From a checkpoint of a small mixture-of-experts model trained on Wikipedia: vocabulary 8192, a softmax router.
Below are experts of layer 3 (counted from 0) of a mixture-of-experts language model. Rows are named down (a neuron's output weights, with its number) and show model dimensions 0-191. Each number is 500 + 25 x the weight over its row's rms, rounded and kept within 0 to 999. Numbers have three digits each.
Before each expert's rows: a language model's description of what the expert responds to; "comes before" lists some tokens at least twice as common just after its tokens as in all text. This comes from a sample of Wikipedia text that the model never trained on. Tokens count by the router's weight.

# expert 59
Digits in the middle or end of numbers in measurements, coordinates, dates and counts, e.g. elevations in ft, 533,864, sq mi, ages.
comes before: "0", "5", "3", "6", "8", "7"
down3:519477517513513504495510472520499505514542492515528533466450518526516515482524490516460524458481485462495539522516451493483486481523502546525491464511521511536517451518492525507497494494472491509476464446516468506464529525497471509506500553522522538533500527544483489529542503484487471493500493510487484456486514507500526510529483513517504508494518484498479537482457495497495526472499491541481529458507444529488509517477431426488503507465447517462522497523485488441516523507477480524537553484505499478539509502482500486503521501521507520496452493471493463480463486479502506513

# expert 58
Space tokens before numbers in table cells and sports stats after a pipe or semicolon, plus dashes, minus signs, prime and degree marks.
comes before: "1", "2", "3", "4", "0", "6"
down1:488523542466548491475506498521533514526479536504459504483490483471519515527508464464524516505503485491528525498497538504506522554485478494514517503511482488482510538500521521498471527532549513485546494464539493502441516516484533464517497484467486504473494485505503493515571551525520525533495490457509509500520480498525495515455486506545514487495531506496458466464484476517465476511521493452462482532463541505511487528487515520483504508493510533469519489447464494555556494489475470476531497514486487476467466457477470477482486499546465497505479481501475529478526508517527510500

# expert 48
First digit of a year or number, often right after born or Born in biographies, such as (born 1941), plus spaces starting table cells.
comes before: "9", "1", "2", "0", "8", "7"
down0:496507512500514517503500453503497474495486497494543491505491492455493487507509507522507555479556502492502466507497462521503531471515510540513489469512535505517490466507516525542501517495470548533483489509500500469495489457441486507529520469527540472467493468512472466455503514482515549509514505495468551474469515507456539526507531512504478473451573535526498471523529472475532517504502514451501471502497504477496512526475466453511556486465526471520512472461501498506492515496538537479517515525512509510515527498510507503523472481497449469529506523481505503512546533475544492487

# expert 51
Semicolons, closing parentheses, commas, "and" and line breaks that end items in lists, infoboxes and tables, e.g. "Gold;", "(US);".
comes before: "\n", " ", "-", " and", "W", " B"
down0:474527507498502463479476558523496481514506543489512509524495544489473509495503440521501474505445511493512511498486515498497504477561498534471473499513484520551504482480539503487510485462509486516499514498528505490512523475506503513491505529533567500531486488485530512486436455492542495550515434498479506489490539482497527498511487499491446486524515489473504511547523503532500490494508509441503470456485505504504519509534492495489522487478474502504487534513460528557491462491480491470465544529474488476478509530499470504517498507492452463444479517539475532507513522474540507490

# expert 1
Line breaks after sentence-final periods, table rows, list items and headings, plus closing heading markers such as ===, ." and ).
comes before: "\n", "-", "|", "The", " The", " He"
down3:489466519495442464527508529491462504498540490534502517486484490476477522505463529494512537481505498501499488521514514490515510532517491487468512503468513471477516535515525521445491495522505500480474508527526581481494513490529503503581508506540519502509504500486492513537474510501479534509503530511455465496508512505500513516522559479496487485454509452487507514454484484540447491424443464484489463530493512558499476528496535498525490472488483463513491495480500534461501492450479491492489494502520469508470488497461498515519539557495494463491492516465498495518509498517512504497

# expert 30
Function words before a verb phrase, mostly infinitive to after verbs like refuses or managed, plus modals, not, and, also.
comes before: " be", " the", " a", " not", " have", " been"
down0:477552470496496492462517536459501501535455521499517512508506527494500501507478482482490526480453505538472513511499576530541477520527500504504511522540474537516533510516515483482481499460520495508504523534477491529495534519520479474475526433530509525529544528452497468512518482487522508489475514486531481491521564500529495470516490538510546513486516507530512466500543502536507472505499510478498504480466542486497483509482510508516489532463523485521465498495510478534541540462484453474508488500544533429505500457491503546508498502493496513515513496507517521503521512456499479539

# expert 38
Function words right after a verb or noun in narrative prose, such as of, by, with, that, as, when, because.
comes before: " the", " a", " his", " an", " that", " he"
down0:525493504473490499554528482469486502502499537472503494464530479465539489488536545489447513470527516481496491499482516522529499530508529547507495495457477538519502472517518493488515555518506504511524540483482431487528515547469510525474509504500516540494503488535497480494499467462539458547525532476508471496508496492463464477483508478497496496491488510509484516500528514541490473481497514507485451537508516526452505500506489559482465533511495503483477484487497492542549486525511492429499496458517507476486478474463525459483467561504506465467495534495492491506492500528519495473

# expert 13
Verb or noun stems awaiting an inflection, such as learn-s, knock-ed, requir-es, vary-ing, climb-s, often right after a subject.
comes before: "ed", "s", "ing", "d", "es", "er"
down0:517471521491518475528512469518497546448465548491489497483483504502501519495519481482514507459528502465527548448507509492545499479476520511505474481494482486483528499487465474499491488532520507504485479502520499497537504479507522531543480534497477519454546512497528488448526467496511458530511479446466497486488453467530522481495478492465493507511492461529518507545481502494467514531475493557485484503522478473485509450485472497463495573534475517546460524522524516473519523536496495496490478503497489494516520534547511479502462505530529486520466507539503477545478497496521532492

# expert 0
Closing parentheses, quotes, braces and brackets ending titles or parentheticals, such as ("Fanfare") and (2021), plus heading = marks and ″ signs.
comes before: "\n", " |", " (", " is", "N", " –"
down0:507500505509493480521513511484529490500481447472510472482523470550455512475453477476500521438535503502499495476477555515517502471499505504517479491473513511482525483522522462504485449523500475534488494494536490472500508477481499539506551507529483472469515454515535480509522493573495507492504484497468487482448540491462482473484478480497485523489508537450485505490520533489561511466479488531485513507485511497494481495509511487478525517519533537496543516526500528486517479530534516512467525486430536467494524541477459499494493500531486517496516485489444521464532460470511511497

# expert 25
Parts of place and sports-team names, such as North, Bay, River, Oak-land, Hawk-s, Dol-ph-ins, often in season tables.
comes before: ",", "s", " (", " City", " County", " League"
down0:492516515510491500490496515492501511489490496537486507532480516501525493476492494493484498492491503518491497481486505497498473491524504453463466508510540444472512453494525521524509565528473489495509495471523534519485489462549472495495487508431508536515494490544501519494481498472462489477511516463486505505496485537494486493536508479455462480494514498501486508517502477510488453470496523539555442557462509487541502506472507477534487560489489525555547475487530465510475516506517526494488483492536500504469541542495478511480478528526468476469480554499461472494486521504569472491

# expert 31
Periods ending sentences, initials and abbreviations like S. Naik or U.S., plus ." and )., and some first names.
comes before: "\n", " The", "S", " He", " In", " It"
down0:484496523529551493528540504522502496520498475502503502496532517488484527488503511501442459506576488517546486488478497490488488472491452490459478521551495512479549501492496478500510499493512504503524497533497518496493497493507517501522475513504509538507467461487515529521483481438515505487443486480497497516510445469513490476504488489457545451509502468518528502468528513507503475481517502486564506472507472531486490492539500526503476543508516497495512556522472572533518480495473522506492496522481525531499471540468481482542494504540497520479499457497498473488485440504512471449

# expert 28
Prepositions like of, in, to, for, by, on, from, with that follow a noun or verb and introduce a phrase.
comes before: " the", " a", " his", " their", " an", " this"
down0:503468493540545520465523493527496502502467492489508498471518521482525493507538533526484518531498515499494469517509470508549485492510496463483456482483482522500494508515500552500522547508497574494517477532523537505478499508487503487525486458488529533506540503525471492487468481497497487518497495489505524516463470478497495480514498502488453477482523542545546542540508469528457481510495505484550502440479483471523513548433486501574518465492501500503501515484501493472543521503501518523509520481477487494532507549535540502514523529541498539464522491525464481513484517472481505512

# expert 29
First digit of a number in table cells, such as population figures, sports stats, track times and years; also Apps, Pts, Pld headers.
comes before: "0", ".", " |", "9", "5", "–"
down1:492472481551424522524533508483508502511498508514512511495490479540516504480510473499450477471557527496486492465513455516470487473498483510511490508515459567450459524498472491477509514491461508450506487512537523479514483512483491522479516489493483538544480509518479496535489486477492495524511508506477561505490440491487494466530523495515512502536513520518477511495498506513550504491481494492470512515516483526503497542520523546491493493465490483481446541519518495536480510515502489527508485467557462471459532531483559533496520493497490525527502534487503505492549531486520515460

# expert 41
Later or final digits of numbers in sports and election tables, e.g. 14, 238, 54, plus labels like Total, Win, FW, MF, Votes.
comes before: " |", ";", ".", "%", "–", ":"
down0:538495451480540480473504522514510551512521505491519500485495463495505475483486520530470506550495459534517487532496480421527484528460534503479509476449511508484516473481518467492522480510454480481483533487503456499491525484472485471506501521535550502521515499475489519501502497486473443477472514521500483523524451479494454463509497531463521446478502544521500488477494468463478505457532514515530488466522483451532505518534511503484491508475504514531522493555514499497542482472473472503494510470505525533507492516472499517542499517539518506493486549508483522520518503464512514482

# expert 55
Line breaks ending table header rows and column names such as Score, Votes, Year, Position, plus section headings like See also.
comes before: "|", " |", "\n", "==", "===", ":"
down0:546528512474526453504432526517442487521505513486491495462497493479531520499496492458505457529490524480489502516538503501513457497504432544525497492493479409476479516495506480526490501490515481518535514470499509552530488469518498506460558512511524506469507513491520498513494487555533486470493524511462489525489522480486474512473521460496491508494508511496466514481480472483504531489469515506460494501490504496487487468453477500507494492504508497524491503534478498484477519496493513565535495493475474535516476442491454533454494483492502478510544510464523486473469496542481513504

# expert 23
Country and place names and nouns like life, time, years, father ending a phrase after the, in or his, e.g. United States.
comes before: ",", ".", " of", " and", " in", " century"
down0:516514529496515481465465515521534499515511498495473482544491516498524554486524511524485498500521472515480495489499480504508489490509506541549501499482549558476500491518506494491487508488460505460467453517517507559535531520494477510504491485514449484469509467498505542531508545502551513489470530480491520515539496512466515565502505458539494531517514471477489472502555468494519478483486525478455477503535505450491548489508529483454506507515494512507508494527492532493544529493550505491455519455518522472523510480469518541467511475500483489511504507523451502504503467493499475551

# expert 18
Place names and their final word pieces, such as York after New, States after United, London, China, Yere-van, Wu-han, Carolina.
comes before: ",", "'", " (", " and", " City", " State"
down0:496502510480533464464503484530507491540507515481533525446514525480527531479523516459509511529480520480489496494554490491512506522518450535515475565482484500475489524448520561481514523508531492496476522481504504513493445492504539520483502501492483454484518519530531528503488506462498442495501486526538539512472548503483465516504564489488539504491481500485452448464459462522549471530523500450497538489496502515464514516518507507534524510494479498530510528488512483512484515454502489468512484522457487499485518533469498469486513499491545495479491480491509524482490482512528502479

# expert 14
Digits and spelled numbers, especially in sports scores, standings and tables, such as 7–4, five, three, 65 years.
comes before: "0", "–", " |", "9", "5", "6"
down1:487489549495508529494512483499504506474504461519528485486491448504458481483524515513505515445506495500495514512512535561525508509504510493484500511506495491494494512558506497519543502483492506501525477548485540491517492502462521543523480556517476543492548494523517498466469484467495507501477530499502529508456500462522516515484494488550491497528454483482515526532513433480492538542502508520531499508470491510549480538481475454492501477503499500507502492540467509497455534489467495501471482506468504531485450509523505498475495509523456547478496488545466542487433478537502532514

# expert 54
Full stops, commas and colons ending sentences or clauses, including )., ". and dates in timeline lists, plus list dashes and where, how.
comes before: "\n", " The", " In", " He", " It", " he"
down3:491501491502519480525562457440482492496559519510482497523463521519502506496524504535436483498516486494569514501475496483523506481514471505502539505513491495496517538540509551492493548461471468503474499505491469504527513472494450498487489528480542493529479507494484506487523475533481507461446496473526499510483529483514529504441455497506492499523506506504501488518528472487511515548546544496486504527488478537473475511492524511509513461451496536500514501495428527524458531516495536559518498499493536489495499488513467527484509472480510496517533525518526463513492515520498496502

# expert 9
Middle and final pieces of ordinary English nouns and verbs, often nature or objects, such as T-uff, h-uck-leberries, je-wel-ry, len-s.
comes before: "s", "ing", "er", "ed", "y", "\""
down0:480513472563491486501467511529528573484493516516522490517477484495465477496483480522517456518521535509485506500478528512439424480491515512517519522491524494523486488486484505482491516479487505488508482493485471504470482466507539468515516447499509468508558520484523513482536501547515513505524531522487509546543497555499488525517494517478478459511578488511480478504459493519515526487496497521501524502479480513511495497467514498533479503509493502498476438528494514484491478556478497505550500522504500528467438483503504473545483499500488497494522469500517446520511536466504464495

# expert 17
Possessive apostrophes after names or nouns (Danny's, China's), prime marks in coordinates, accented-letter bytes, and spaces or commas inside numbers.
comes before: "s", "2", "1", "0", "3", "4"
down0:522483543525536520489499539541495504498457484538509509494494493484502459509490522537521488531528476515527505491484492486530497509485457492480480524489512503501589512490463443535506513473490482489496491471503507485520493535540497494466539512519488474475491497453501475501511499510510503464530508504536513542518467481502527499479493456439531478508473490508482443515499511482468507502470503437515511493522498453515493517509496503517543552495517463495483499471514506505488524533454496437527467507487465497520525502498526456487520502461459488542430489494490516480498495479494466484

# expert 32
Byte pieces of non-Latin scripts like Arabic, Hebrew, Chinese, Korean and Bengali, plus spaces, dashes and LaTeX symbols in tables and math.
comes before: " ", "3", "а", "ร"
down0:499480503484510491534486543475479552494486578475517477486476541501498514519495511543509509508497503476520487529499497492508543487535512515484498473534538485522488542517439512475508488526478544544463509546480549512507502496483552496483561445509500546477530487478516495473512472482508477522466495512476475510479499485521531532530485496500465515477493482512508516459517520496487500529478471484511494510535475505480479528492468448503534491541540501502502517546544538472535494478494496516463537536504521485535507524527478495491482505528474492448502477535531523474533506504509487491

# expert 63
Head nouns in names of institutions and organisations, such as University, Museum, Institute, College, Court, League, National.
comes before: " of", ",", " (", " in", " and", " States"
down0:487516460496499514522455505531531549473446520495508507514548471501483466482507492462511534546517512530497518484518489496494486521497554506440538507475482491484489486509499529482528523507513472527490523478516550522477535484475544462505503503500490499512457475531540464449466538470522484519545541463509518527486490494488477501495497546501485512494488463512507477514504504505513547524536507494499535522505541507502451520508525549522499491516460491520462507491512504526496495487503479438565485497481472560501495465506526518472506536516490524527526492513497488477509494532497468477

# expert 26
Month names, the comma after a day number, and final year digits in dates, such as February 12, January 2016, 2013.
comes before: " ", ",", "2", "–", " he", " season"
down0:469457451525506502492498522475542513496458519511498496502486509498503488508490489545436519483488517528487520489493497465474502476508513510493485490505545536490509545447524498481496531504504500508536519547505512461482459488531482488493508452478494492507519530540505487451495535503486488525487546510482491551522523522495521463504536453529476550513491547520524472452509493514487451478505505529460454460512500525529494534467527509496474512480508527495496536463497499475488518478508482504538481466506490539464519509504495465506508485575537480500471487504524491505551517484469504467

# expert 60
Pipe separators after names in sports and results tables, plus location prepositions such as in, at, near, from, and Born: colons.
comes before: " ", " the", " W", " A", " $", " New"
down3:528500545497510544479440517510537461477520437495520515498525508499529487504506509511496516558503486489469499524472563537504519525531501479469515481486469519494477476465509450498490506548493448463527488497509536512497507461501475533457522539478503507497521474527510505520481532499516494489500510486552517538520527486499516492564544490512495458516537530536496525464485501451498476489513492508483502433500501454528484475514469485545516502509478499495485486515466504462464511506483523490525478503505518490499469516533482477490543491502475447489481474488488487480500468502459499515

# expert 56
Pipe separators and semicolons between cells in numeric tables of election results, league standings and race results.
comes before: " ", "\n", " —", " +", " −", " –"
down3:511496522523484505528484515515498518489527460512502516494525518492480497524530507538482509510510516518466508501462451528499487471520504482544505470513498516501453476463470510500534489530511530525493518523463517503549509475508488453516531523493454479481507474458475451506489528501470487503486483516561527545508516498477494500523499525507489496487491513434553517485510513481475515510502560588487482450531509530532537479545524495470520512523479534520534484473487544461494495504504478497471460467518520511481510454534485513523489482515512490532475526476519516520513500487525541494

# expert 16
Syllable pieces like mo, Mo, Bo, ro inside split names or words, plus digits inside numbers in tables and election results.
comes before: "0", "%", "5", "3", "4", "6"
down2:513493540468509503513489493520483494486491499526482508481488504445499524503468498459514524480496484513480533494492505489478508491484500496517457502526552490517518506484521510459477547474480465466530536490520445527453539505475477471560522478531488473513491493460492518557513522471514485492473505519523497464497512499544495482474569499509494451472481536500456515493539476527525491517475511469522459530500533516507495539531529549447488459480527517471499494458493510496528482474459487531507474510499495552503478447470498470459480504515510517473479527490487533512510490516508504519

# expert 45
Inner stem pieces of Latin-derived English words after prefixes, such as undiffer-enti-ated, unacc-ept-able, contribut, describ, recover.
comes before: "ed", "ing", "ation", "s", "ated", "al"
down2:481528551527459548521477533506529507499516484555476536500545503497494468493470523535481485526509474498481506507512496510518531403493527498503501525490509486458475487465475459467508528535503483500471466462548512538492497457485529499535491497521504491484528503522525490490550529489529514493495476508486485523491515469529447465480486538522516524480503535524539461510543521515529491495535447531493518507538538523468500508543507500496498518514490496526504515500522517506518477503515514479481496503455505506495476499440493474481503522511485513474480539488479511527535536491508517458

# expert 7
Space tokens just before a number, mostly in table cells, population counts and vote tallies, plus signs like −, +, $, £.
comes before: "1", "2", "3", "4", "5", "6"
down0:527515523455478513516527477492499510534488507465473526489511492515515506491483480512473544446474491553514544483455541501491495512498470515500471509497511493503507503454449451481478510466483543543477470482503424455497535477478459473502529506507496485517534533480524498517509508495493482557554510525533494495478524452489514502533492482515512490503502470487530500475506533501483491499437491529451499519483518532550477496490481493522526529546529505488490483507472499460512486506494507503504506530531508501516506543487460495545525450511545532501498476511486527494524496512514524539